config.toml
d_model = 128
n_experts = 256
d_shared_expert = 128
normalize_top_k = false
balance_loss = 0.00519
router_cosine_scale = 10.0
lr_router = 0.000491
vocab_size = 8192
Below are experts of layer 9 (counted from 0) of a mixture-of-experts language model. Rows are named router (the router's row for the expert), gate (a neuron's input weights, with its number), up (a neuron's input weights, with its number), down (a neuron's output weights, with its number) and show model dimensions 0-127. Each number is 200 + 40 x the weight over its row's rms, rounded and kept within 0 to 999.
After each expert's rows: a language model's description of what the expert responds to; "gets" lists some tokens that make up at least twice as much of what it gets as of all text. This comes from a sample of Wikipedia text that the model never trained on. Tokens count by the router's weight.

# expert 1
router,121,155,194,188,255,220,135,209,242,243,221,181,157,181,213,176,232,209,185,200,119,190,150,282,171,263,192,255,171,213,215,209,233,182,221,196,253,159,238,220,248,226,231,218,252,261,123,236,249,250,160,203,227,261,219,214,166,217,205,195,162,193,176,233,142,118,181,179,154,183,228,168,287,173,160,213,190,217,159,191,236,292,239,198,200,252,226,174,153,181,162,222,155,255,173,227,250,213,248,183,180,158,153,216,169,225,127,229,194,224,244,116,232,134,185,255,177,150,252,192,220,200,208,316,177,204,207,147
gate8,189,204,152,271,200,122,194,229,222,130,184,205,180,200,168,245,276,148,206,216,162,253,198,184,242,208,193,193,255,205,176,229,210,230,200,176,83,172,195,192,169,263,219,238,145,277,163,231,155,225,227,191,193,242,242,225,222,208,197,221,124,210,161,73,243,231,163,270,226,242,236,253,207,120,165,138,167,193,137,206,207,164,155,183,194,178,201,258,238,243,226,147,194,222,168,218,225,227,151,130,183,203,189,228,211,183,280,237,240,233,154,173,125,180,137,196,163,208,195,292,193,162,208,227,188,214,188,230
up8,184,200,149,229,183,176,144,253,225,126,241,172,204,174,208,153,256,150,145,183,108,273,172,197,237,244,154,231,247,171,227,238,217,194,188,194,166,201,180,137,152,260,184,190,222,223,154,235,162,229,200,201,179,219,260,188,184,137,146,227,154,240,144,148,234,226,198,169,158,240,254,242,249,108,179,115,159,202,128,225,190,215,168,218,217,224,187,191,206,189,177,188,159,236,200,270,228,210,180,152,216,197,135,164,265,156,240,233,250,239,219,139,166,139,165,244,183,204,234,296,214,201,188,280,126,173,193,222
down8,204,192,138,164,218,151,243,210,151,232,238,208,152,237,204,180,192,131,225,131,285,196,195,128,181,199,153,298,267,226,170,228,227,227,164,171,208,142,222,171,216,169,256,196,171,224,180,161,198,255,199,120,209,264,235,166,189,306,219,199,256,262,144,180,160,164,179,178,214,202,220,193,260,249,231,180,202,271,218,164,196,196,202,207,260,217,204,207,220,191,197,116,126,159,154,229,205,216,192,229,177,233,196,175,282,180,215,268,179,164,220,185,163,234,189,167,214,134,247,246,160,297,191,169,262,232,152,182
Punctuation and digits inside numbers and units, like decimal points, slashes in km/sq mi or g/mol, date dashes, and stray byte fragments.
gets: ".", "/", " (", "0", "–", "5"

# expert 55
router,135,210,228,195,242,237,208,141,192,197,209,130,211,230,232,258,150,198,193,183,248,203,259,195,187,206,167,203,153,204,267,237,299,176,182,145,206,171,129,205,219,227,191,188,234,260,190,260,179,203,233,184,211,224,194,196,117,129,246,175,221,209,127,241,173,133,237,179,195,208,204,170,170,235,187,216,208,231,161,154,231,145,252,118,131,230,311,227,265,216,191,224,230,163,153,150,254,270,186,179,236,233,238,140,194,245,158,169,151,232,188,235,240,161,219,246,199,233,167,145,201,170,156,252,187,203,288,160
gate0,240,228,160,154,235,228,194,199,161,89,203,193,213,162,231,240,205,167,151,150,207,195,168,198,83,198,185,224,90,149,209,203,219,240,161,159,216,143,126,212,223,217,92,150,254,198,198,159,194,234,225,245,201,166,99,204,220,184,183,232,255,208,164,227,209,139,219,224,221,141,199,241,259,190,204,164,171,141,195,234,216,244,210,126,234,226,235,128,251,240,145,177,250,177,181,159,175,208,171,132,184,187,227,204,256,189,167,215,174,220,160,180,234,209,272,193,229,205,246,236,203,227,175,149,243,215,258,164
up0,218,192,189,227,227,216,140,165,150,247,201,273,174,217,210,244,186,102,181,180,172,253,159,183,206,229,161,170,111,158,218,225,199,265,202,200,254,186,250,186,205,218,122,144,164,161,222,134,214,231,230,236,247,262,198,209,189,144,158,178,226,208,185,243,173,205,113,221,237,205,216,196,191,122,271,153,119,231,196,179,154,158,251,200,239,212,232,145,169,218,252,226,241,154,194,158,183,189,233,202,230,124,245,143,170,247,205,128,219,205,140,271,204,273,213,167,268,157,190,254,228,211,228,202,187,171,247,257
down0,166,179,212,164,306,180,226,249,181,190,235,221,213,296,225,206,127,205,121,184,257,223,183,193,174,239,166,239,161,200,238,175,229,259,200,231,197,211,162,187,186,168,220,241,206,221,160,209,230,215,175,237,134,136,219,171,102,264,163,208,176,190,137,156,195,206,205,197,215,137,215,219,263,243,141,206,171,239,190,174,188,199,204,149,199,262,223,235,198,153,218,122,198,189,175,174,190,305,187,224,168,170,191,293,245,172,257,172,145,166,185,226,254,158,258,212,175,213,215,197,239,129,257,182,175,217,300,260
Single Cyrillic letters inside transliterated Russian or Slavic names, plus paragraph breaks after headings and some opening parentheses or quotes.
gets: "\n\n", " (", "\n", "а", " ", "е"

# expert 60
router,149,221,189,176,162,232,218,136,129,177,152,213,228,231,213,209,185,180,172,198,195,209,129,232,221,262,242,175,231,212,217,202,277,192,141,207,206,242,161,171,192,254,188,220,276,211,242,234,220,237,241,136,204,228,161,164,126,158,231,184,272,229,185,167,188,196,216,260,228,293,263,164,153,178,188,133,221,186,182,195,175,180,188,165,228,185,291,238,162,196,205,209,250,265,118,132,224,251,153,213,194,194,175,247,196,124,123,186,199,198,166,249,176,196,146,228,221,253,123,144,186,230,161,193,276,145,242,246
gate5,212,168,268,201,131,171,238,268,173,162,202,140,215,195,225,196,228,241,253,166,152,201,217,171,252,131,119,181,244,179,149,184,176,122,204,259,190,179,240,251,238,226,164,165,145,197,235,257,181,242,274,239,196,185,183,235,190,181,209,204,201,203,158,222,192,134,249,182,199,161,172,186,200,182,281,140,164,190,296,220,135,166,175,235,234,246,231,240,227,158,253,192,129,209,214,192,179,191,207,205,154,240,202,225,188,230,143,185,214,213,149,192,211,151,152,259,249,212,180,235,265,200,140,132,83,244,215,150
up5,192,264,125,158,301,191,154,131,249,224,239,237,153,192,230,176,239,217,202,285,212,246,195,239,167,204,273,221,193,151,239,174,246,221,204,152,190,187,190,192,202,148,205,221,259,137,173,198,259,112,156,207,270,236,179,178,181,190,202,212,222,204,155,314,181,218,183,197,184,212,259,207,246,250,161,273,147,217,144,178,210,191,237,179,147,147,189,132,175,188,203,207,189,211,241,276,194,200,241,196,193,160,217,172,208,203,232,156,204,232,257,204,127,269,233,163,211,193,224,197,160,282,219,275,208,142,154,206
down5,161,210,192,184,226,235,287,118,165,208,181,192,217,207,240,178,120,298,206,219,230,238,154,199,206,101,186,241,233,198,179,238,193,188,153,239,232,122,140,258,208,196,194,238,232,206,291,188,188,196,289,260,240,200,143,259,324,250,190,176,138,223,238,193,153,163,186,206,210,201,235,214,217,199,251,209,197,225,237,251,225,189,204,183,237,207,185,242,178,194,197,261,217,277,170,121,121,143,236,156,190,198,217,231,265,159,164,230,236,199,148,238,197,195,193,207,200,232,203,155,249,240,216,233,232,204,225,170
The, his, whose and parentheses before names, etymologies and citation years, such as the name is derived, (2016).
gets: " (", " the", " The", " his", "The", " and"

# expert 0
router,128,260,230,206,250,190,192,142,158,186,166,243,177,108,225,202,119,222,181,155,187,248,206,188,243,263,164,200,180,117,208,137,246,158,158,180,202,188,200,186,189,210,160,172,224,186,215,230,126,203,289,183,142,246,147,201,185,168,243,215,251,228,157,157,141,222,212,278,262,218,147,204,176,245,157,157,167,141,117,205,167,185,177,210,202,144,276,219,179,147,236,235,210,240,175,222,184,268,190,173,217,256,200,227,166,190,187,254,179,176,231,154,213,191,181,148,188,252,208,127,273,205,222,185,213,222,295,202
gate1,182,234,245,158,155,223,283,266,225,210,283,206,229,191,291,221,179,188,180,191,110,166,195,206,243,177,107,214,224,262,216,162,188,171,259,202,184,235,233,250,134,199,210,256,136,110,225,146,217,204,209,176,217,189,206,270,220,238,234,205,159,227,168,145,219,242,167,204,196,189,162,221,138,268,234,166,174,193,253,233,203,152,254,155,208,173,190,294,129,215,157,273,158,144,282,270,237,140,187,242,185,174,239,176,227,194,208,146,230,212,191,183,204,210,255,186,194,167,196,248,228,211,230,195,207,224,212,166
up1,140,276,236,144,160,205,294,229,217,222,288,171,176,183,207,238,192,186,164,198,104,217,238,205,205,224,99,226,204,221,186,140,260,193,195,155,109,203,205,299,189,205,179,259,169,157,222,172,216,220,215,172,204,235,178,278,241,184,187,120,224,247,202,156,171,182,206,190,227,203,138,238,171,262,227,207,183,206,174,218,234,169,143,168,190,167,212,242,148,225,142,260,176,174,254,288,185,177,203,207,181,240,214,205,171,165,206,211,196,154,216,188,176,268,201,125,221,163,204,263,294,230,217,155,232,217,203,237
down1,135,208,187,215,209,272,166,218,131,166,258,204,206,176,262,198,181,210,183,224,113,160,239,160,231,186,160,166,137,150,208,211,235,179,297,120,89,146,187,157,223,194,200,296,235,194,225,186,232,219,171,177,240,156,151,151,219,214,158,174,219,226,165,201,174,283,231,240,196,230,228,279,190,176,251,188,182,171,216,136,231,187,267,239,252,198,207,176,200,199,239,151,138,102,214,279,280,180,236,233,203,214,162,214,183,195,235,217,173,247,201,204,230,160,156,197,198,251,194,198,236,235,228,181,253,167,168,195
Opening parentheses and nobility or title words after personal names, such as Sir, Earl, Baron, 1st, and (born or (father.
gets: " (", " Sir", " son", " politician", " Earl", " Baron"

# expert 15
router,172,157,245,219,237,235,229,115,193,226,180,214,221,177,167,182,190,271,183,199,188,213,159,287,200,203,214,196,197,199,203,157,224,232,196,271,266,217,217,203,156,273,126,257,236,213,225,152,146,186,216,192,204,192,230,227,203,175,189,184,224,238,213,215,212,192,133,222,105,192,143,166,163,200,198,152,229,138,206,202,160,155,236,177,205,188,158,227,230,81,205,229,175,287,194,149,124,257,170,251,248,122,213,234,163,193,214,152,138,190,207,212,212,183,135,135,191,175,133,167,228,205,145,164,173,263,185,98
gate1,220,168,196,195,126,223,91,199,173,183,220,206,203,244,201,188,195,228,184,145,273,174,150,108,101,150,223,197,142,226,215,245,209,248,233,194,203,254,199,217,99,146,232,206,192,215,120,176,207,139,167,204,231,191,287,84,188,170,156,159,286,162,153,198,216,200,219,189,208,176,215,292,143,212,189,156,232,157,243,216,224,235,215,181,232,197,174,220,201,220,236,155,229,155,240,211,234,183,150,250,234,179,217,168,203,238,175,177,191,233,179,180,163,166,241,162,140,225,121,175,162,208,203,221,226,150,187,161
up1,187,258,202,197,216,168,248,220,226,209,191,210,110,213,212,211,215,196,247,219,127,282,240,258,269,193,207,203,254,167,211,171,210,102,180,178,192,218,225,191,331,224,174,214,203,196,277,241,207,257,253,197,204,244,154,253,165,216,279,205,122,209,281,212,180,186,202,224,221,205,180,136,239,177,236,236,140,233,159,189,193,200,212,232,180,193,235,167,193,189,221,221,207,224,145,217,166,210,229,168,184,199,209,213,260,140,202,263,213,135,262,257,229,274,185,241,221,183,304,253,193,144,169,158,207,247,244,232
down1,172,176,205,205,221,159,143,250,188,160,243,305,190,196,244,221,174,228,208,201,223,200,148,220,248,161,217,210,180,149,112,135,109,269,243,151,178,195,210,219,157,141,270,218,183,191,244,177,181,198,255,240,224,159,114,207,223,188,222,169,280,180,247,163,161,239,215,183,183,246,186,218,209,217,201,196,276,157,198,176,99,153,250,220,244,171,229,93,157,235,166,236,235,214,225,108,193,165,183,250,194,171,204,236,185,186,216,201,169,140,232,220,269,144,141,235,217,204,146,226,226,213,192,198,241,219,213,166
Ordinal and small numbers for centuries, editions and statute citations, such as 18th century, 2nd edit., 35 & 36 Vict.
gets: " 1", "th", " 2", " First", " 3", " Second"

# expert 54
router,206,189,139,232,162,117,205,157,151,168,156,181,233,166,167,231,205,169,208,259,214,260,195,189,172,156,289,233,147,164,200,235,323,207,176,289,256,232,196,315,172,244,189,151,206,212,150,175,220,253,212,220,213,225,201,195,210,169,171,206,218,211,281,215,214,221,145,263,208,230,248,219,165,205,203,207,290,281,160,260,203,210,254,222,199,229,152,192,249,174,187,197,179,196,229,157,226,231,212,211,237,171,207,277,196,221,178,222,229,235,180,192,160,191,146,113,134,152,144,174,214,125,238,193,192,193,192,226
gate0,204,148,213,162,247,157,284,203,169,213,144,175,237,234,219,172,294,232,106,188,227,216,166,217,206,176,173,189,222,147,177,185,194,219,176,226,220,255,183,157,214,179,174,158,239,212,240,187,239,147,251,203,162,175,200,305,147,251,186,156,253,249,246,164,225,146,210,247,218,158,200,170,241,203,107,126,211,232,143,205,185,222,205,192,254,292,207,214,228,199,193,281,197,182,202,227,155,285,198,186,163,184,168,247,219,189,272,143,190,235,96,145,182,231,200,221,230,148,248,168,179,152,253,179,224,193,211,187
up0,227,245,188,250,215,275,179,200,191,236,241,232,199,217,196,246,199,123,211,159,167,194,230,151,217,242,202,249,226,244,161,226,203,226,152,230,208,236,166,291,243,273,200,142,182,223,223,201,182,246,256,199,262,169,261,70,278,246,266,196,164,173,121,257,224,238,202,211,173,181,164,189,145,219,236,217,163,179,271,187,190,224,245,239,203,210,177,231,216,162,206,199,181,190,158,171,217,100,222,165,238,248,221,196,176,211,84,259,203,213,234,223,230,119,201,215,204,244,173,194,151,211,135,173,169,173,233,206
down0,226,133,222,241,139,202,171,214,204,184,205,158,240,183,150,171,191,245,201,123,157,133,298,169,207,237,224,166,190,185,188,191,227,236,139,225,213,147,243,173,203,255,196,191,202,222,159,230,217,178,191,245,178,152,154,189,306,222,120,181,134,168,186,174,189,151,209,221,242,184,160,197,277,219,151,195,224,190,191,180,131,182,183,133,255,197,115,152,252,226,178,132,177,231,188,216,148,257,183,209,232,203,205,120,233,276,232,267,275,257,189,140,178,162,239,212,148,144,221,207,190,251,199,204,203,191,161,136
Quantity words before nouns, such as some, many, several, two, most, various, few.
gets: " some", " many", " two", " other", " all", " most"

# expert 41
router,198,259,208,199,193,189,229,244,135,205,234,232,219,192,206,250,141,231,233,169,130,215,193,213,138,209,147,195,261,268,172,172,212,227,227,211,250,232,142,227,225,216,260,193,248,152,167,216,172,153,163,179,263,167,160,184,276,198,181,206,243,191,192,259,200,146,217,160,182,194,279,251,222,252,258,192,260,197,228,135,199,179,189,121,133,170,151,218,158,231,197,220,159,202,192,181,215,273,242,174,209,236,189,180,187,99,197,183,145,159,231,234,221,157,196,199,173,145,134,217,200,294,142,128,294,161,181,163
gate1,167,196,198,168,149,180,262,234,263,247,142,204,214,194,202,258,236,217,226,194,163,210,168,194,201,192,231,328,204,220,212,157,224,234,253,188,237,142,204,183,258,134,236,176,226,132,204,198,271,194,203,212,220,239,253,194,179,225,134,235,185,221,215,237,189,198,169,262,223,206,243,190,212,220,241,260,256,245,239,145,194,147,120,273,218,210,190,235,176,242,135,156,125,194,156,159,224,245,226,237,129,234,148,235,153,205,148,241,189,249,166,244,237,172,153,134,172,182,187,236,78,229,208,192,182,199,171,230
up1,234,141,179,265,222,232,267,230,297,170,161,223,200,225,128,165,278,218,243,204,221,117,220,207,212,139,250,263,162,180,198,201,206,214,210,211,205,170,278,234,236,202,198,235,191,194,131,211,193,203,215,202,211,199,236,206,232,175,179,187,192,244,223,193,185,148,196,191,123,171,271,172,177,193,154,224,214,203,282,163,234,268,172,193,195,287,148,154,264,279,173,175,169,218,183,138,147,252,148,222,168,170,250,238,180,236,114,214,182,221,135,296,197,185,196,169,184,165,197,106,166,169,214,213,160,209,229,189
down1,186,223,178,137,163,241,197,183,201,181,178,220,147,171,267,104,150,171,223,246,187,166,324,200,204,171,236,204,119,130,226,202,235,176,231,149,230,244,258,218,186,135,165,251,195,174,236,166,200,202,144,205,232,199,169,209,198,254,217,186,175,219,90,125,178,229,216,142,203,149,186,222,193,173,201,183,211,198,219,214,200,190,232,201,298,208,184,244,195,247,215,218,162,213,231,191,173,189,199,194,194,129,196,190,157,271,258,196,275,182,197,178,282,270,209,157,165,169,121,229,212,242,265,184,122,254,219,214
Equals signs closing section headings like ===Cast===, plus digits ending season ranges and scores in sports tables.
gets: "=", " =", "1", "0", "2", "3"

# expert 59
router,151,176,259,193,225,191,242,249,200,253,132,189,189,184,263,149,213,218,217,157,263,177,245,138,149,223,181,180,171,229,197,185,260,162,214,227,231,189,151,223,233,218,168,215,177,324,236,218,160,169,212,131,231,176,157,160,256,139,186,151,110,261,155,231,209,225,205,210,179,189,190,200,252,237,128,190,180,240,204,159,290,241,217,170,247,217,180,235,163,187,117,195,214,188,207,218,217,191,242,268,263,275,264,175,240,231,206,130,197,222,183,197,116,214,149,183,180,200,206,239,136,231,134,190,175,192,181,152
gate3,269,217,226,204,187,207,167,168,192,231,274,220,210,175,157,179,239,229,173,240,195,185,208,172,263,258,207,169,270,191,188,146,237,203,173,239,168,170,252,218,152,188,198,149,230,209,245,183,185,199,199,200,177,163,147,225,176,241,265,247,246,244,149,152,176,251,132,205,97,250,161,242,289,211,189,116,228,157,205,207,177,253,194,167,174,241,219,191,180,160,144,237,191,180,222,226,277,150,255,265,113,219,158,207,260,218,224,225,140,158,177,150,242,126,212,241,220,253,195,192,212,292,251,195,224,174,255,182
up3,294,160,208,210,226,241,187,187,209,241,247,241,198,183,121,173,246,202,162,209,211,227,218,161,188,223,190,161,283,168,206,193,230,196,166,201,239,159,227,257,203,204,215,187,239,219,273,170,150,198,164,158,187,153,159,227,184,242,241,210,199,246,164,172,218,235,175,223,143,222,153,280,258,261,199,155,197,215,241,186,173,230,210,143,247,249,197,171,198,169,92,214,203,194,316,223,243,133,260,254,193,247,168,249,275,203,222,206,174,207,168,168,232,108,128,213,182,252,213,259,178,295,201,229,239,186,195,236
down3,233,174,209,142,246,248,225,203,186,266,219,219,240,218,153,104,188,276,261,168,207,181,213,233,268,168,200,152,140,268,152,107,185,271,202,239,186,148,193,252,166,225,240,183,203,194,260,207,182,205,156,106,215,175,228,260,179,170,254,161,170,176,174,197,208,188,236,209,169,245,157,216,240,217,212,185,202,195,128,194,254,204,268,191,172,201,248,250,258,176,228,248,260,246,128,186,224,188,301,231,185,188,158,221,162,209,141,251,220,126,149,199,200,159,202,228,133,183,202,186,224,169,218,159,164,193,260,208
Single vowel letters ending or inside foreign names and words, such as Ind-o, Kwazulu-Nata-l, samb-a, Manifest-o.
gets: "i", "o", "a", "e", "u", "ra"

# expert 2
router,199,215,256,208,153,147,124,196,198,217,165,121,164,165,201,148,189,197,184,132,182,215,173,218,142,239,149,219,215,222,237,185,175,195,230,171,123,164,117,195,207,137,190,171,155,187,237,294,224,204,126,197,140,261,177,158,179,242,170,146,187,323,251,180,228,187,158,198,264,201,156,209,217,158,191,181,226,184,180,266,260,214,167,272,121,190,213,266,172,205,220,212,256,206,211,201,201,281,140,128,220,166,238,142,186,164,181,222,186,225,206,200,185,188,179,233,215,211,229,156,280,227,154,187,251,151,178,198
gate0,219,231,224,154,272,226,244,230,201,275,199,219,243,211,296,199,179,259,270,274,194,224,273,230,170,222,201,241,180,260,189,212,176,208,176,218,235,129,236,219,239,152,206,190,231,104,185,222,234,179,190,211,226,150,216,147,257,232,274,101,205,107,227,226,178,216,254,138,217,255,225,259,208,230,167,190,201,200,161,127,246,184,176,231,185,154,195,199,240,260,187,228,186,223,210,142,202,213,214,200,156,170,199,133,189,231,211,152,293,197,141,286,199,206,238,184,179,189,186,230,159,233,230,173,145,178,228,229
up0,146,203,170,255,164,150,190,132,222,126,230,214,192,213,150,221,228,112,130,219,232,167,144,138,273,201,208,177,257,135,196,240,239,243,179,256,221,270,186,190,152,266,183,230,203,281,206,147,143,228,258,220,173,232,176,234,111,151,199,295,178,190,145,174,235,214,167,265,173,133,192,165,185,206,228,221,170,188,231,233,210,146,189,133,232,205,262,150,204,154,252,218,174,202,191,245,211,178,259,221,215,245,229,225,196,209,184,237,154,189,236,141,214,243,157,187,207,191,164,227,214,127,184,271,224,229,201,194
down0,152,188,121,199,246,202,235,148,159,186,153,210,164,239,181,143,245,74,218,136,211,151,218,216,179,176,152,228,169,178,165,189,217,241,176,219,209,141,118,203,157,200,166,223,184,286,176,225,188,153,193,176,176,179,199,178,166,206,137,160,222,212,131,141,240,199,146,256,220,166,224,238,239,200,241,199,158,163,216,186,213,187,227,237,191,222,267,226,186,158,278,107,170,215,170,235,208,184,209,216,194,192,143,209,205,269,190,177,130,234,190,215,245,192,177,256,223,177,206,208,246,103,234,259,297,132,163,228
Commas inside large numbers, opening brackets before country codes, dashes and signs in sports and results tables, e.g. 7,013, (CAN), +.
gets: ",", " (", "–", " |", " +", " −"

# expert 58
router,139,215,182,214,206,184,207,183,147,249,237,173,235,155,219,231,148,168,232,207,151,182,269,218,148,189,158,185,222,187,135,102,225,175,192,200,214,209,142,206,195,236,203,151,249,245,191,218,134,184,242,165,287,218,150,235,188,201,199,179,254,142,119,218,210,231,212,238,184,197,241,232,258,201,276,212,252,202,192,146,229,161,284,133,187,155,238,231,225,222,260,202,195,157,150,122,262,226,279,190,223,187,255,217,188,71,171,137,209,155,215,172,213,223,186,221,209,167,221,180,150,203,231,159,276,220,222,178
gate1,193,196,295,147,246,154,190,264,179,179,216,156,136,189,209,150,251,253,201,175,234,200,160,190,208,124,276,263,214,174,109,246,245,210,128,184,242,166,258,246,214,240,259,220,155,211,203,118,268,151,223,265,196,244,241,148,225,211,214,201,177,171,186,170,258,214,198,207,150,274,190,204,250,217,151,143,201,191,143,183,201,165,222,216,196,251,189,203,240,249,158,178,129,237,182,198,239,168,215,219,196,219,234,233,183,262,148,204,226,192,188,114,164,194,164,220,177,137,176,236,204,150,260,214,130,198,154,241
up1,178,174,222,146,235,123,117,223,219,188,248,160,168,239,218,170,190,171,227,181,187,248,215,157,177,211,260,252,244,209,189,222,230,157,110,155,218,151,284,249,180,249,274,219,192,206,212,165,212,219,167,252,237,248,207,242,265,221,189,191,206,125,251,140,238,208,141,222,183,223,170,208,243,228,197,82,258,142,176,201,185,125,217,209,199,209,213,236,184,271,153,171,175,237,177,192,265,197,176,157,207,191,259,226,261,197,211,201,212,211,221,114,260,179,200,253,196,204,195,246,184,104,259,227,179,194,214,259
down1,163,183,253,162,228,217,146,178,225,198,238,166,130,306,200,189,188,182,183,224,170,228,151,209,230,231,244,246,259,182,185,196,233,220,217,212,148,181,132,282,188,223,190,215,193,168,284,231,177,249,192,206,143,246,152,194,268,163,161,236,213,128,195,186,217,164,213,197,160,209,252,168,245,173,253,118,231,149,222,224,201,166,245,217,170,217,181,237,196,212,156,213,165,224,168,184,286,172,180,252,179,215,211,136,270,247,308,142,207,198,237,209,220,147,293,301,125,202,173,222,225,171,210,163,187,208,206,197
Closing = of section headings like ==Early life==, closing parentheses after dates or names, and Note, century, 1970s.
gets: "=", ")", " =", "\n", "\n\n", "Note"

# expert 5
router,188,256,221,244,137,165,98,204,213,230,227,211,167,170,155,190,201,214,209,144,141,223,179,201,212,156,133,157,215,158,216,160,174,215,204,190,177,143,169,183,213,201,194,218,133,209,201,183,114,164,202,242,221,281,228,221,227,203,195,198,254,274,171,160,204,212,137,228,227,305,158,199,220,163,196,188,191,223,214,178,187,185,235,258,178,155,288,316,247,244,280,208,244,182,211,226,247,244,179,127,161,179,243,221,138,151,116,184,174,141,164,222,153,194,201,240,207,200,175,181,216,160,198,153,277,147,179,194
gate4,190,152,195,207,244,200,197,165,178,255,191,149,115,216,159,225,193,218,183,134,268,239,108,218,209,237,209,214,241,182,154,199,230,177,147,218,203,199,155,266,260,204,223,178,195,180,195,226,214,152,226,216,189,237,176,128,226,204,189,203,231,185,245,189,190,173,184,174,190,228,198,147,191,284,229,209,283,121,160,231,226,187,220,118,201,242,193,218,113,224,154,170,230,307,273,232,228,151,242,146,171,241,217,181,258,93,144,208,213,180,194,237,155,171,238,215,111,207,161,189,229,177,114,178,186,181,225,176
up4,155,145,201,225,194,172,188,157,140,259,155,127,150,177,171,195,192,225,192,142,251,279,113,199,226,236,185,189,250,174,177,175,215,173,133,225,196,185,161,247,190,196,193,148,197,173,206,239,209,144,201,204,173,252,188,101,193,170,127,216,249,176,207,167,203,163,159,174,165,222,195,158,160,278,227,202,252,121,183,215,225,178,222,207,218,207,201,203,154,197,160,206,230,320,246,203,228,149,285,140,166,234,186,172,246,126,136,181,235,128,162,234,170,181,241,229,123,189,140,212,215,159,134,183,194,183,203,233
down4,165,169,163,156,258,161,187,189,215,261,209,254,216,142,262,163,146,188,206,206,217,228,241,209,188,162,271,159,302,167,180,227,127,204,238,260,201,157,175,270,175,221,206,184,253,223,146,186,165,226,220,191,211,165,183,150,146,186,217,276,230,145,226,134,250,209,183,279,162,192,233,159,244,174,180,203,248,188,273,168,284,178,250,212,241,157,205,146,235,164,146,195,165,181,214,107,146,169,215,215,206,152,210,190,204,173,206,228,169,124,223,199,174,197,157,272,184,200,161,222,157,135,272,146,184,194,208,254
Commas that end a name, parenthetical or clause before and, but, which or an appositive, e.g. "(1889–1963), an American".
gets: ",", " ,", " may"

# expert 24
router,201,248,211,236,128,215,195,193,236,201,174,153,230,161,236,170,128,233,247,213,176,229,249,174,249,161,144,175,134,196,248,197,202,199,207,181,214,153,195,161,185,201,231,167,143,264,293,220,232,226,207,156,210,199,211,233,244,146,185,185,185,247,186,203,181,201,185,157,231,246,155,185,200,189,203,198,204,172,211,177,235,210,222,217,198,173,201,221,183,177,292,269,203,155,181,283,214,203,242,173,280,253,181,255,253,214,116,200,148,239,224,242,109,330,126,177,266,202,244,146,173,285,178,250,254,193,226,219
gate6,145,253,222,194,208,240,211,243,183,216,174,148,242,150,160,159,169,200,178,198,271,209,301,176,228,193,213,282,237,176,210,268,173,220,181,180,115,209,198,167,240,174,273,178,211,199,252,206,222,226,164,155,90,141,236,147,237,237,169,142,152,253,214,120,148,184,200,175,272,139,185,176,226,191,201,213,144,236,203,186,299,195,152,183,196,94,160,174,225,227,147,164,143,209,279,229,214,142,155,199,222,237,214,162,209,201,187,238,207,223,267,205,224,202,155,224,203,207,216,238,219,176,253,237,188,180,207,213
up6,225,178,226,166,198,186,174,190,262,131,160,190,203,257,119,219,185,291,211,175,278,214,228,208,223,107,199,228,169,221,210,217,116,242,203,176,253,269,199,181,147,201,172,222,147,210,188,183,223,223,231,177,246,215,235,232,240,240,149,238,181,226,173,177,200,143,190,196,268,273,180,124,207,130,158,166,236,172,212,190,162,226,218,240,217,215,207,187,217,216,150,198,273,134,224,195,160,189,281,254,233,185,157,181,204,257,213,238,188,239,284,220,135,190,214,198,191,192,300,256,165,219,218,172,245,130,279,223
down6,230,198,209,218,216,214,220,265,249,242,193,208,268,175,289,188,241,210,217,188,220,176,183,211,257,260,211,221,200,198,276,232,195,140,198,207,108,127,220,183,224,233,216,222,167,291,274,229,204,167,176,146,172,197,177,152,255,178,218,150,143,221,140,199,175,170,167,118,227,197,241,232,217,263,242,244,199,197,236,140,187,139,190,201,194,161,264,186,190,207,231,159,178,215,168,229,230,209,149,207,175,278,211,233,194,181,154,171,172,167,219,189,189,276,139,163,213,160,109,172,172,192,170,264,251,307,159,259
English and European given names and their final pieces in sports rosters, cast lists and tables, such as Michael, David, Steve, Alec.
gets: "a", "o", "y", ".", " John", "e"